{"num_hidden_layers": 9, "hidden_size": 256, "n_experts": 128, "experts_per_token": 2, "d_expert": 224, "d_shared_expert": 0, "hidden_act": "swiglu", "moe_layers": [3, 4, 5, 6, 7, 8], "router_score": "sigmoid", "normalize_top_k": true, "routed_scale": 1.5, "balance_loss": 0.00239, "balance_bias": true, "init_std_router": 0.00727, "lr_router": 0.0035, "vocab_size": 2048, "norm": "rmsnorm", "norm_eps": 1e-05, "tie_word_embeddings": false, "optimizer": "soap_variant", "learning_rate": 0.00258, "beta1": 0.95, "beta2": 0.99, "max_grad_norm": 0.5, "batch_tokens": 262144, "max_seq_len": 512, "train_tokens": 1140000000, "max_steps": 4349, "dataset": "wikipedia_en"}
Below are experts of layer 3 (counted from 0) of a mixture-of-experts language model. Rows are named router (the router's row for the expert), gate (a neuron's input weights, with its number), up (a neuron's input weights, with its number), down (a neuron's output weights, with its number) and show model dimensions 0-255. Each number is 128 + 24 x the weight over its row's rms, rounded and kept within 0 to 255. Numbers have three digits each.
After each expert's rows: "mostly gets" lists some tokens that are sent to it at least half of the time. This comes from a sample of Wikipedia text that the model never trained on.

# expert 70
router:107105141138096102157123138142086125128129104122107127194150139107160146103169134169129126138126108136101099122166155128102129077134141119137150145111148160140124151144089189110160140131175147097144155078122161122138125142112157115074129118136140111104104129091096156162131137187133124128177108166117181162116087084164122096134129097171083124114123120109128122116127090122128135113112125163120121122152094126144153099132149116136107173129127131101182133137162085142156112116117121074123096155139133134095138125112133115147172152162138111142123188130141168114156091138127132135162114129127128119097115097180106133157129136118057132152076093105126129125149138153114123130173158121137138109096123123124142121128130105103113132132118151130114119104111108100097100097141119
gate0:105091096152135136138107147079134142116165091176146176158141130131115106089143134114109121115148137127125106107143106093158109124144151126087135120133111117136097122136110153097107131144125204150147128122153109077102129130100137131137159125092150099148160126101112130148113158145164133174126123123121131125067084094144133110114124143147112152102120096114156152143084165101155162116069139110121128137100146103099137122132113148178112136119180146168168130131114110141127106130147156120098188117143115117109136128154126125145155134125114134175119122078131136159111132140139127140175167100153092122132149152121162132167085161147111127093115138152155110098114117164112123081114117114120135157097097117114142094096166100113080118142117178162151161149087124122131107108101125
up0:119112088142174127148102097087121109126115075148157166177114115125153120112188120169121118127159123128100092133094127121157142108132121128114142128128137145113142090143133116135130140134133162136149167120155095053132113109094116139141150130084103108127150101095121157114133125182151142160112126141130121135067116133161115106150155108198151141091128115136145143099124149123138121147118149123112109120121149108151133148126138125168100133080140164167147127094101155157143084136136152101146191100139126153088111116162112121111116143089125104145124124098137151143139144137150158132117129114120085159117107138138136173142115152163123143124157143172158109100147096167100148098111122126124128094100094105123146106102135099101085109135089183167129134125100149117117085109122164
down0:141125100100097151122107114118126143160137137133159155101132116112102139111132092134148150129130144140134126067143118162130156158099197145124131135153114105164153131136126108123101084090138125105072069148136095155114108070178098109128094144113162132153113144105131129112123118099152146098109137077121111152154108134143140117167117115075138141142112145164148136086126089115131093132145143116116126101136114130106079103144127111194081095122124128140095141136150102129126127122165168144137148138106123167111097166139127135132142158131116095143112091095110092123124119121127114150176123118091098174125140127078111149081113129127107105083170102131175142160131161146132149135145131134134101148079128142122166146144091130115129156120137162167129135161113129136141177141158134
mostly gets: " National", " local", " Royal", " national", " professional", " International"

# expert 118
router:125083124107137125150128181120124131154101116135107123133172135131160130109122149134101133142150104121102116082141153145126129117107138099131140114116177162132116161166066170106146117115207118087110150093153156135089150144123185131063121101111126111090104084112104146159153100178106110169151108159120134144120121101152115055099108119148109115124129097131125150129131100132100151109108127138141148139137110124117154135122153078128103201120121109118168142143168060116142112107114122138140107137141112108086125114116139107120142141173117129155124160125142161104151074134117094122139163144116141120096112127156125165163105140100123121161086113115143143127153148189098121113158157120123143127122125133117145140127119116109112135126132135105112108116088133116087112120141115
gate0:095122196176173156106131135137126143092141141141113137141121108125074120128088145121134105191119083123134158145134126148118111125115138146144090155106132115146116117141094124162135159139103173150180074065140145136132115082115153135148123116115117151127146100096119121148124168161133140149067117099158163179129125169154131091169098129120109123106149144108166132153090100127092160160112146149130121120086118136122100139139079124133109136100132140141165148168118091120138140138119116123118132120113114163173129152090151118129105128136133125114129122124132148184161112153155142128126125095118133114129134110123140127125134157078136124103109092135165158122074119128165126173125104112155095167164155085117105094090101139150123154098156122132151146095117141122107137113141137
up0:155112115116144079132085110120107111122111130143115146131123132103158119151114157132056111121116165112133123148087151144124096144114112103125132151123132160120102102133157154149143150150112199133115089120109114110097135118177127159169157061105092129124119097112144110071118142163137110146137115113125148110099160138156110108139130183099140115116139121127135124122134131149121142121097186133162108102116124138147109096159114113139089101116142106111140175145154177123160116136140093083133133170134125129092142158122151154134088125119124100116164145083125123164116103112172119117064143120117118155099150122117106165111167135109147152125136133138164084149102136107162098164101142104098143153185146105154169130132131160170154151130135129142113159098118111117122100128131097
down0:093128083141131103104136089114121121094083169145155135130149147071088162133132142144101140161101115142146130131094153119125091146078133133127133065156111142134123160124094161111138107122114097172101156154126119140145138130108157101155127137086097109106132135161146133119113140140122141140170132150130121127158144137110123108086115106105153144106097140139109128127195132111159120115177119144109143095125102112118073128074175152114135158111146112101138136118173145119159124129140128165144107113122117143123092144156165120144164146174124127116138126133122108105171131091156134145123151160150143159136094150118115168110138185102107117116139141159123172138074124138091127146116166119148153127106085143128180112131123148152131115077140110131079131121114101156186131156140132
mostly gets: "_{", "BC", "A"

# expert 92
router:136115116115149147161103135110092117112138127105100138178144114134170141118147146126126130128126129156067119078152147131127155048132128121150155142129175162125140146164079135122135112131182150092131142097134125125143139165121173092078096066121138132096118110124086156168106114172115093122157103179104140119103088096129132086104127094158099116124139135141110119129114094135134151138082139162143143123136120112123151124128153072125090177128118116110153127110136071138145110105114115135113095159148119131052165135101141095094139140135169120128118174099120155133153077136131145145144110150130134118129106126158118122145124131124095122175089099120132128130115145149101130117153129100119147075107128128156121158151133132107126134130132134123092116118100135134077138109137121
gate0:123080107134181111111133109071148135106156140115138083139130116163109119130145095134150162127123143107106131157119119131091158103096162143096136130124106117088119120099125124093038167120105132109157152107158119107114146157116157112120119083119160143059102054119095136148121138100069120108151135137109117113113122153115108103077102136163100097131121156133095132120106131094155100127124126121139150152144182150153104143158111150138108095125133145104134142116138114082159143095097123163108112167134144134126109120114150151158141137138147080148087111097136130140125130160184145112110118155150128142132148131161155170097135139120099153136092109160127127156139149075126131115106127129133125123091114092128116109091135122125091095111169144115120124149116096119139138150114111
up0:135128151126105159097131082112097127164143108141142148156146121105156108153130124126109138127136094120099133148132115124171142158144107118106113136137141155091140073134153143140136145132131160107125102097138144119104131128150091154134171143130094102133146105134150112142160129179150150116092138111126153161125147154104124094170120193134174118138138111106134120113155118127112176133095153152132102097096095136135136176110136138112138120147131159089146139126136155144127087176203130080105110096131076115140140150145113153119147163141141117126139129120161112082139123100145091154079158131077072130150133161124123095129139131124139160108126137187162096124151143144141145155100139164105088134100120148160128119079139176117119138137176123147100153113113147118161129147091162
down0:167128142123133090071082113131180131112109099127144110143127124138094131131114073122095157127134100093166124105111152086176111115117101161071136108107108170090108138096148122114133148093131156147134156100143116141139168156151190117109122116111091116101150149102140162119114127151109074137090126153112132122096112173115151110171139109145126137087130156131093121122142082128167105139149095106144123159110148107129113175142140120116149127113119110136124122137138141132146126093117139129106140164135136085100129128100083158128112128169149121103165144109186115141141153129113170136159117128158108160111118145123110143129135126166135140155121107188162101122131129140139116160116142102142100108124117140158162136096157148096094092129122103185159109138121138115125108175105170
mostly gets: " large", " former", " local", " general", "ful", " small"

# expert 56
router:129096117136135097176120151128125137157145149114105141144152113131132127079147126138121132114110136111103120122189125168149105077131123097149152106124143158142112185186098202108132130150178147110124163100121124116106141143104138127109124086117124117095129141122118138162141113173109107137160103187105167141137109121153120086110118120159118137127138096092133159134124115131110145123092131132126109145137101133131128125125156072122106215142126137083153107145155091135155116102130137113128094132147126116117133112113113129115166165126137135117102158108126130136140068139106129154148181131132139121113076101142108129171140134092048127142100100104130144115111102124081128154166142119119140109151114138114121135126133084102126131173109160137087115129077132118108097100107129
gate0:103124115116151139148171078090154092090143141132091141145110093128119098102127085128135136140130119130154133133132128132120159124132134142096117107122104072071095125142136161126110141109146114162084116113160113142102136168101125140148119131120120109106160108106097121091106113151113138169104119123120128106121114146123123129123105095183125075161130103131103114157118057135107109153128129122156140156144104110158148124127143134160125111173150090095154154123114105153102109099075101161108169152137105121102141163083095181145117155149137166098122111132131099164113137143164064116124161129140170113110176102162126144122116148119068139119126169165074139139134130132143148120132159130114112122118115088090106079110101122118110127128175127118129129143119120163156125153130125
up0:141131113145130122113096128130138105149147119130108096170153104118175116152138139094075126119129145134139103120124122109082139187163095093156093123137121155112095099101141149143119105150075169138183123122121162103112115108176160193137156112115103116137119108099153150121106141140113127165136114117143128098138127142137151124162161134152160131130121171086136117109135115115126134138090196119144107108079138154156112134139104141077124122124116107084175147095127171119088139159122145104166165116118143131145119142076078085141110122136141123154099140090102134129091126098136127107073148126099125124139143105134148100155108155147158110138128111119120142131137119154122108152087116147130139108119098163144129174139151113154088091157115107117173155102111111109145122104095119
down0:108139108140131113099107140112095143156118154136119129093106172113128171122135115101142098088150118093130114080103076163167109127175090110153156159160100148121122134166107122141080104123140130085159124134122165158128133165117109135121143135094139150084142155072126107134129099116171130118118128130138140121120119101106098127158117140113143129147087113119150156137179145091130165169179135153132123103146116083112107129170138153092097118120146170130105162105165159190137117121123097133133147141109094144097123129154150130119110139130144107143118152094137147147123088138092145091133089126132100117151100110117120137138126088134127143171129134108130116095187126124121146132116175160132103162136139128146142120138133097149149154125120170149103147095107136115135170202160158
mostly gets: " that", " which", " this", " where", " when", " while"

# expert 101
router:130093140138114085178124133109124183126132125098093132164132125110135142106172159134098122126131099163117120083175125138129142069110102097115163105130160150135123146118113160118150123123200127106116137095129095125117137130121102103102121067157098117139090145126116135122129149172124110127134078235101140154110131095149124107106124129143123133125146107119151118137092121150123167121110155156143111144143118139133144120128147073112080165135103122126147133135197097108171154118159108157132106156142125116120122142083160135126161148153148108152117141119130182108131082134105111125159111168144127119100103118168115148121129173120088148135101128112139110117154144169089151142108127132122159126112135167117122149125143104092111131119118151119104097126117144143089116099130116
gate0:142124143155139148097115158115132157103166145129123132090157114122108095112065153080111148151131110116141132106143082063098145130138126140086136097109108149125109115141111126070087146136143155117096092156125139124100162123173116120161117114158142085145084144130117127111112109130113153132134109145124137159117161121141113106154120140143132089141124161127159151156148095103104083135136131133132119132128132100107182134110137122159112115144130143142157138110150129152115139094113147158087138114159163118203101115128155124148112144098113102193102126131099121146102144152123082085117127128095119141129108169137097155130110160099120141084076131154118138102102133120115144136096142129115123097128148099149117123133119112171099115139123174097180122115102053107155095118120151
up0:165117122115105097122115104104132155140126118134109190153132132106153120098169099172126093156098155108095115133121188132150096172113103131141140126189162130139162121121169160165145133125099137118138143086130111119108064080107172138147151143118104119121151116110111155145118136137145101110135148100093139075108089144099108114138103169158171137120102121115120114106120146134120135110123111111168116120144108164134102109171108176122148137138116126101115144093117120128128145158104136067119109096095132120087138173133122173075103125156126132109159134085170133094137128113186153134124125143143079149144116107099152120167136144135112121182136135110144143136161121139109132117113124110155125136114108166131138128114141131081138112139130160155093164081141113136141163138128114
down0:110118112153090146149134170115089169108123114128125161120089114079208106153098148107114133100137114096123127113111145124131124160132150135159127096084170143117136134131123120095081135164120130125127105094125099133112088148132131134148106116118153091136128142085142151117118137163126089125104134157089124152139144148123115077142083145155118126132135145088125131132152089153109086123099174123124108110139085103166140141143145129088137123095148070150126143134114136143106107109124116116086106175131149102124147179141102149115146156111152129175108125081140145107158112118141151118116142076094124128147112169139121127086145132137118168125098117158135156153131134157127123101139146157149145168108105113144125051145139111107132116176146111146155082119101078141149115112108106
mostly gets: " is", " was", " been", " has", " have", " are"

# expert 81
router:114083144123135088157116154144120157128127142097103102180142124112177137105134157145107117132127104133104141107176136156134145041129127092141158130128200168126138167149114140114142113154187162128128170118124126137099144117130180117103101101123118142109116107128093131130119135144149116132148094216113122120123103103119134054079134112188134136121130119138133115136114089141132157139140138147149104144141095115127125117118129105103094151147145128096153112135160070143156113063140138111104119148123137133077121123106150117125166137120127133131117142122156152091143097155117117124151146126097145120116124128179118130137139146114083146157088073114131119123135105152102127154143145122145124113105150144139144143113116094126148147166141109129091089122098159127107113119154103
gate0:076116121125109115104125110149095144133188138098104123139109112121139113114144123144149084175159123105120158136141146116104137128160111132142140110122100137095125119162109119140106144108177144127121129105123163162171136089148131120131093135094115121104155141132087149156122135100139154182111118121141155137142101129136113130088132129166102148110153141158162130129140096162092124099127090133119162163114077123108155116112084140141095118095160159116154089196109172138145153095155129109145133172081109130140114109110049135149127147143096103167130105155170164132097112133124163134157131120156129167137130155100159142154139163106112129155098167085158158149105118123104167133139148113149113138149107127111144116143120164146094141116088126142158157145130104164156107147127109
up0:144170077121172091158153117132123123104143099121138139148136135116168122121156118123089089127131117143091107115143152091147154088169121167129093136097125125124110147130138139162155130108094131117099159109099085058104141101106114153117165147075060114167117104148117113115164137148127165093138128134129114115106113176144122082137149112181156112149104093103146129121127131101161097158088133093126122111159138105115086129115102167075120129151099149149171155125124164136172162176130111121088120128141122158097097131102131145146151134112129162118138149128152098100172097126144161152105133118159097121129125133110145124114134118148135146120139162138130137097118142159177100120135161159150138078158127095141119123140138124153112103155138151117114151104126121101110120119130163
down0:149108139141125079104139133126109141086096071143165158109114090162121115125089128150100158136088115174076120105107125109118145150153090108143124100089116141151154112142163126121124144082108169128151158137117146143144143102066136101137139105122150186125137146119146127117142105112136109111144117103156156090120160099151114107180149134093144136130078127130112176106155131151142138108117093156136095117071092095117152159140152142121128110112131092149157166120134143145154090101121145151135120126141137172145177102159118155151126121122140138125154143121115106107112141137153131101155115171091113174109111147124136157109141130114086106125101125161109138120106155115159109126162144141125125127042102152161127142179141144112124143125114111127158132120077151122104125163129132
mostly gets: " water", " train", "lock", " engine", "line", "light"

# expert 17
router:104087143121112103151114152117081161136143123117080116156144123103157106123138175135090123138116123137114127106171122124129140101115126093144182112098213144118118194179084162103147119124186109119117165088141139137126152154114162123104148064150127118104096119120095150132121120143128110117178092192134159143117082119143106108106134095161120121128141105111148163136107105135124157117092163139133116138140077114120163106128133103109107153140139124137166146130169109119143115092126128099132119146127131113096139120119137122117159147141150102124146167122137142149150089145113132145155135125124119113120111124156117119135117166102025146160105090112125138133139116177121136126168145133145131111085114112133128123130156144106134145146128139110125091128088116140087115128143119
gate0:139117072144156121121102134095110135099139115121126140178128132171112114120087140106119149151118102112138130088115146120127202143114111070126110113145109114177112120121164119143123128147110153133136092123146065136133082080125144109109121120107117116082113144141147124150099132122175118182137094139152146100112107158135154100169097154132129120122103100127100136089137138125120093146086113115116169185135105133154109136131150138147112123133123116132145145146152137124151090124131146127131122151110128140104131138121095150134103097139127134193133121121124099143145118140131146169140158103190120088140128116138138135156118176094177163122155156136159136099137110123135110124162127102098103126135099117084144080115174131079162088166085096159137166148095115087131124130135148
up0:137142111150162108126130107090159150133158129110130139138136087134121130119150139155138129119134116089091121098134141156142119182146050135119123131126133099148152121109102122136130132149091158108103130113093151133119128148151124133113138117101096133121147090134135130153154125124173094080145115132108128113107152185110117111116161127146146150128118132134144117168148141092077137156107179117155117104124145156136120178154116150156090137143076130105156139111162145155097134127129075135130123123165144116095142155143100151128113077159141095127124101106096124091122085121145105074096075111098123153124124161144096118135084136127153162134161112118108105097152107132138072107164124122130127122096113096148141140129067104108088152105114178139109124094091106170081117124124156
down0:152101101113139144171145124130175106134122070142091118137098114152109171207104149120158132104103125163155117139128111162156111110170097133084076153109145140101087122139128114142110115126099107105107101126154137132136104134111168116134098138148139106131130116165111155136117136166109160107129159138098132139134099163117110148097112150153149120137109153135117108146088115074113135117197110116140158134074103109109083151148112095143150088142096115143163127143127106151118130139155135150124138130120163144078140141127110110126113145179154149108115142143112133140150118094171142145169152143091097102138133143112101165162147107141097110148110183122055110122102135115129137116109126109116134145164146135109101152148171151155122104098092123117128133136122147149125151170115153
mostly gets: "ć", "iya", "ō", "ko", "á", "ı"

# expert 123
router:128094117123139112154119171113094146137169105107108113169118121104162148124146182121131130121141143138094129104149141144116144091100122117126153138113188158141123177129105158098171106120164147071097198108106141125126134148128136097037132048124121143114136120116126152158141124177136119125144103159116149158126105096141136108112137118170111147124099124119123109122120101136120159087093135120158123151126103100121120133149150100111111168153150120120159136144168081141127120087128156116114092145143146110098109136092151101141156118171172138140101123125133174146148087139126125112153147090129146120097108132167121117162135140139101141144119097140139122093142104173089128115141140145148131085118130143117140124136142109106164150157129131116097076125073140136099111116132123
gate0:127142165141158145097123136124126118140209158135148126157151134147116105125102111109167163162160121120082098141118082145111170145141145151133124141101118163108050078172116122124099153134170159108136139082153124142104150122135168118131113115105099125075150103133177109080134114167138135159105140145145150105126108126114104120089091138127144128153121153153119136178141101116091128133122104092132110145164130153177180137130130161119125144145128099153123122127129089122113098140087108134090122120129117122106112110095166097133101113134114052152139138131119111158138136139143121097130159115168108107144119135109085118121166154140088132137128111100114121139102151113119124129139155132115157107117080068134127126106138145106105113171143102166141151147113100129133128159117146
up0:088149163107149077135110175130146134141120116164093109147119116146137144189142157204107098145162144136122057135136144140124130151148139126158096099105118170115095102140147150136174164168085180142123142154082107141161094131164146117150114082130086138072130098119107144137115135145097113140133128095121156133125194134109128120146162143117157103109104155101139123144160119159101151158098120133138148111117128120150109128131122133126119122166096113147157149154155158116138138132118139102132174136121136086117133119111114107099137089128117112115140169103127129144122152143141133131061145113148113140104130114121124130107141136156118139161141134105144083178152120101142139127100111134051126117093101096157094136102115141118153113131164108128113151148139133151124140115160110
down0:108119131122169120129165159117116128131109128160133115136183136141138135132114154121154132156144172142140079113165126079136109129135108144167129125145103118139126134105125091157143097129115135125145113083102083116110172101154131136101111112116086126123160108137140134133146161144152157155144136104120144051129097146121110124126120092097104109111134132099100133106114105150149087097087118116173124105076148153151169101123127112129127106127121131154146147118136154098153183140150142153109129160125121141052141136137115104127178125137124183157160152134102117152105148143127113151113123094137133153103159131144068137123142088133136137091128126114156100121148085128127107086105145142171126114131115152136086122118184104101146129185138155180142153160174108140087126129116148
mostly gets: " Vi", " vi", " Se", " fa", " se", " Fa"

# expert 12
router:095109149129130142174134184098111112151138126080119126191128136116158133113158181135104128128115111116103140130155158109132147073129093083144135123124157130136143173151087160127152119141184163128147175115132137096125119138133151122106147099137119095123111116151116148141139101148121107128151094145136128152141100095154124100100152130181093113126124116122114132117132076125113160130103139149151111130117091120141131116134136067095110208132107124135159094151166098154143129078125135102108098144139146120071134116099134125141145145155163108123155118120121148096161072139109121115123134137139141117102114114180120140127105148077036142137108102121127140119174135128109098137162142123141131129103121117132141117144106095113158148142105090101098120124087148128100125121146129
gate0:157135122132160164101100137120130100089153159099106143159121146146127093147106165115131110144148159132144153129105114113100114161108135132088121122126116162094103083129111097092134094117165141154114122105183133141126120062116176103123099099153098162120144107087120136124129113101103123171144164101103118126131111089121116116124112094144135102087159059160101103144174091115099170156126116160126143116111131143109130148104145153131168076106120137115148113163128134158145157101128135102075119124138138113085119133150135124123120110109184082171168108144109140164136088164165127096157145157095146123127126115125135105140125162105114138114106142171104156132089144126111137131110130120138145139135124106112156095172134130148148114161081128148146135102133122164179120129132128
up0:146132145130125094135146107105139133150131074146136140138131092093135121122165128163113146140091137116114088135164166149149139112128112138157099152179123119136150150140146159156089149134077122096121117116082151134132097131127103168131144141105088115110149140108083119132115103135164139112119133145129160099111138168155161117105142130123153140163099204126173120170082102139139104112116166082147125110130093127163104148129134129160070097107163122125115167131130143104156132128136108116100118131145107147165116176115102147123103124121126147088117125109170129121116141100148143132072161121131122137120122156104142153142146134174103147125161125101156070098143150157165117081157143132089143099130133142149117165075137173126096147103150136169114169120141123107108150142106148
down0:148079146149109138110117148131117119142147149137168152100125136117106138141097137128112129085101128133124155105147179141111101173112112120103138136097114137112096135152135134114162130147116121101142156113148128130116153107145117098080100120122134151127158119133138144162063086117088105139096138093120117133117138109151134109159122079137116090088160107094093090103134110172118124087106085143134125096105160144179152131075122161071104076147140131119175114138127131107129148086144139130112118101101131128150130129119124132159164156152176143119190139117107139157132120178156121160099084164117097103108134143084114139134137159131138117129134114153079135202145099141126135136110149106088153102139159109150127134149136105098137101116091107152131125151115111149169106125138130
mostly gets: " in", "In", " In"

# expert 51
router:124113101148123107165128139109115151140132131127091128150163137108112143095130150116084129126105114158104119091156149143112132076141127103144160119128167167140166178158095174104151113139146166095113146093142150133131116155104163114077118096132088103145115119125135129164098132138115100114148089176109144153078101088134119127066113113170072165111122122105108123119113102131135173105118131191158147158125123152119159116116139092122117190126123114077151132134178099146156091075110126118133135142123141109069126136111122119136134117128171114126127147106133127132149086143115119132141157131144145108060104104180136140156115148110050125146092102097122129134135121133110110103121121115129150100107138150110130122129144114109123130140144130103111127102104118095103144132128126
gate1:162129097127105132110130112167114132193112112166109140128140107144112114183100107115109123129142102140167144083130129143132085118091112088125158148107130138111119149145146117085156152144130146127158097107145104087075159171132117101094174136129155132168171117094132127106107111144149133155130119153151129064122134099134121176132076152134160140089128159111137132109196113165100156133142172155155154125167153105131139157152198150093147101131142116132104150141112143119095105149162103132074092104138154106114102127108115115083120109106141128161117130137158090127136124122114127199131105164120142095088088143162137099107137126115132146120111133148127136107111106139137131158117138122117138113120140141127083112116153119116133128123087143106119125140160132109107152146116152
up1:126151128150125116145109125119095130090134130124144150119139137148151147136135122145124130153162128133161146135119135109117158083159107139106093095097097126121111098112130091146121106073144153102173110119142103171097147118104141118160113159117155071129126137144158088192084105080093108072143181126108145112152164108125091146088143102092123125120135078113153148105109164127164163127130121147105133151138128148185088123145112097152149113126142098109165179116143100102131138188114171116134122094135134110097159131111119160152099136103121102151128139131117151095156082095101134087152141140085103130119111160139091075125104140141103149106133092133109128141124160142146176113139118176136121093162125155091138151144118132109148126154146122120122124117148140120133134111118144
down1:086130149112143145117113132133093171170161121099139150135116106119134132093089131119122104123119113135106137183174133110141134100107183145108136113104076105112152110123190114186118110150121152142130112142155099117159166110144100129103107149147147112152116098104103174110112100136108094153119080138141135136098123109123138155128140181148073148116165132147137102087118158103134094159148139094139089104146129134084140108125163117141149150121132133107125114115171089120124135128105176117172128114095139122124141141145124135172109105161090096168169177153154130146094129131160093125119172133163113112158133136127139176146138107151126143144115104078147162128132098116124138119132129078102097099134118162118144115118138130136122111099128135132109116119121132175084182155144140
mostly gets: " \"", "“", "İ"

# expert 10
router:118096119154139151158130134130101152167148149111104134166142106098172135112117165107156145105081111130088129110141157147124098069116108068163158136131170163152108186155122162091151123138201142083114150110127109129100135144118174099076112090111115116122095114141128134116122134162135101127117105187130144133107107118146140101093133101126097138126108102127133125131126107132100139100109146164166134145111112138094147132098150109115092200133137131124179117136152073109126103078165115120126106158131127121104125137109117105147142134144151114138128125146135121146162094154108129144163148148145103114106062140164123123142129151097080124135112083120149122093130125147078155121125153139101136106128108113125130133159140091103118141138137123148076114117096143119113114108140132
gate0:131103113107122126117114138132099149136131167143135135138096144180111090115130140132123155128189151080116169141133143101097190119122147175144120101167137129116125126118129144109125140126143143157109123112103128167125116124128110114136118089146173068119139107142115152095122118137106119156114117144105181136170066131177145121104093101096117078151119124105111151132109113095088126126162140105115155146149136137137118099130082174129075115119158076155107111082130097116113153124115107129099143140099115099144146151104123127128145134114111104113167155103138117103144133157107154112119160179149170110108100105091157167167134152108106141140121157148107186118123160123129172112097113128143121121140148092082113142162146154108077114119103163125143100129096111147128136146111127
up0:168136163095126108135163094098129164126124126162156128106125108128145117115151109154141110135100159115117119125097080113082123154109100144126128105118156173139135099134165099116112113128131126115137138127171154102114113152133147123112134119169106166114148058129131136135101116150160130140124118137132129153126166166096131100095149092100138112138102097115128132126108111089117131150120153131090111111151118145179108143142133134135142103141153147099111138089126131093127152126129134061126128153166075102118124127143101134140193087081154103101110147121113132067114093106149148115135118160148142100140118115107129123118155106129117152171154144145172110133145126151127114113141166172105143150113117154080146102109141177178103155112161122119090162092196101171114101138131137
down0:160119129106173123100136121162159097134114140157138130159101163089140143147107130114114140172129103132106116084133133144139094116158091146106116122137123124196117207163087090136178140105117163101119152134173092163142077115151095101098141123143099113128120148092154131089131111110160119115083142107127174086135138111122116160158085155087129148162096135103122121143116119120162112166116145112153104104158179117133122147132141120159086141132136135118174100088112138136137120123124124105142135092127155140113126127125150151150145181127102128131095131130110132131112133098115134119140158098151103159174128096162112122132135096151147080113111111134130129128170084165119124080125165089112092104107142125131121124136115114111132124119140157152145162152130091166129115114099157
mostly gets: " he", " who", " it", " but", " she", " It"

# expert 89
router:127088138120150136162106133114106141123146137089085116161138124120148125098135161137105147142095086124115120077152148122116138094108129091124175110119255155106126187151107153123143134117221136111142176083131123120117150133109165120106100099112121106130093119151117123142124132166128106151121111208128134132120107111138133084111127128165128137116124105101119123134131094141111172118114136156137133151127095131128164130127136108114093155144115128124137120122163094119158134099141125101123098146140123139107128150128142113131165148147157112121132167144142148117154112134118127125138126132139140099103111110195125144147137135113100143138059095097137130114156096146089155144144148136135146107109152117137124140128148112103132146152142131107105102131089143123110128100129132
gate0:156145115132158104096109118110120109067151161129151125154133138125098107103124137169127161179119083124137106138104132097091149117154097142143144099112131180108082086171111128118107132128149163123114117103142043145146135154118112128158134078145109149119131157117109144123111137117119108143103165124111113128132113102117148127115139121145107101082149133137166138111098128130075109147134122114165127139103116143151112168112146186137157126112131125098137132158163089087152104090128116104115120157119138100132088088127132167132132110098138136154144147146150116150156128134126126114139135148124159132138111156139116119174159157137122161149143123121101160163105169094139121124144145101153128109114169110108166089146082137139092143173081119118178153185102085161155107133126139
up0:125127103078132096135087095117134134095161131127118085198104096148122122139123107168138138161144123105118089145115142116136125106148089151125119075110123155127106117124177127133071163129141129128156133105109052102165138151138074124136111147138064144126096153150092133124123154144146076111138118144106111116125155149132146131115118125136145126120123169092143104131113143125100113120115159123164116098124144114153132206143107129170118144088105140124117141080111172139103113142149143147135139132139113104118114121163125160138139093128152142108174126123122128126165083113153123152094102135153145127139150147140090134137139118168108173136129120130124142168136181129101095153160101200114120114120109124136185122116124091127123144163112117131115145118120092144131113133126074
down0:116132090115106133110179134140140123164143105150124087102109135117148131178135141168145077119110118137113095091140144155123147105207118129108122174186085083113122089123188136127115136120155089141164155152137129140153143088135113173131118082132125143115122157088114123146123061128104164118100149114122156131131120130109150098118121128129109106144136121130150096107114122095143101119124127149103119117144162132132130178113153150151134093104145123119106150165161122106150118127116135151132151095134057119091144141120110129120128107089163126156158106160103126121158159109141126128122141125107154098083125095117112131120123133104153104124154115143183139140113132118098124110130171120126120182135111156126156106142117097147124090143137156164162113165141163160130183164126104
mostly gets: " Street", " Company", " River", " Service", " Island", "!"

# expert 84
router:117107152131158105154132138135094152143154153112117137147153129130132150104149164146136141119104118119084144094155150175119156057109120098117163116117155151143105182159107173121139136138182143132125167121111127126133135131103164120079101094093127130079103132120116143145087120154137111126165102242128132143137133104173132081097128088160111136108140106116106102127134116111139160122101137135158165147118096115133151133136175110105103166114124134111194114125179053139139119130117145131110105154148134120073130100136159103115158148150142117112132169144122127130160074143132125119137145121145119105109118108158106129147112149104091123160084083132105131126141124164129128120123165135122147119099117141139137137139126124109133148147089135098098122133116109140112122122128117
gate0:120158158124145111156111127156127120135153140120110119117109088137102101134106158148152169153171136104119165125139087151086163144109126116115076164107100054161121124114138161103147126124147119133117082112148105110115132142100126114134138098126139109115128143129098141108061154092114107100127113123140143122127093124112088125135138119147103069086105114129125154135102123157145104160103143139140103181121106128055147153131149154122094119155139114174156171114160135145152084091119139107113154160086138118127138132122132100150145115145143118119095162142123100090147124094143138086172093134138146103117142135139158132169133129123089137080076133123139126080069139109148130102144138095134142121150139093120145138122165110130097124149112148142120127126124064118151111086149123
up0:170137154123116098145125106076080132176104119128132134087143114135123114171164161155123129147149132106155081154118091172122139110141098119114119138129140145151096106134130166154103178134099112113122089127118122066151133147153095153109134100124106111086115109101094164122113086107106115130128180098084123115081139121129095127098168142161136137089090114141155128165121134149122147134094147150137128140109091121114104150135141148107130134143131118180142117088119121146173123107080163114106141165092132133108143124099116128139101084130120134106123121113158136140144092141142113151125071145133132152127137166116144143158146147138119150160139105160083147149130136112169093112113143141095125106175127145113187115157134115122123106134138164112162159083130083129143101092106104
down0:122132149133130088145125150134120093126178140153126118091165121117121145156174095135155144108123144148113155113188104131174140147164116198112132100161129130126135114075130093113106160132140165114128126151146122135143134128170115123150102124147144086157146129129095158155141112127102147142152116127121115140140112119102172111125140128152134127093147121129107140114093145105100130177127108127108097139141141125131141097124110139156141184145110127094160163127099135116135100094144131104142129151130150133123146125110112090128164121122159121127145105098156096094118082118186126120068112135105131196112100108098147087148153123188107112151126080131091142167135086132123138151099073171092147117129131101098125093139165165152105092134159103142111135120087126131118153141156106
mostly gets: " player", " director", " artist", " President", " coach", " president"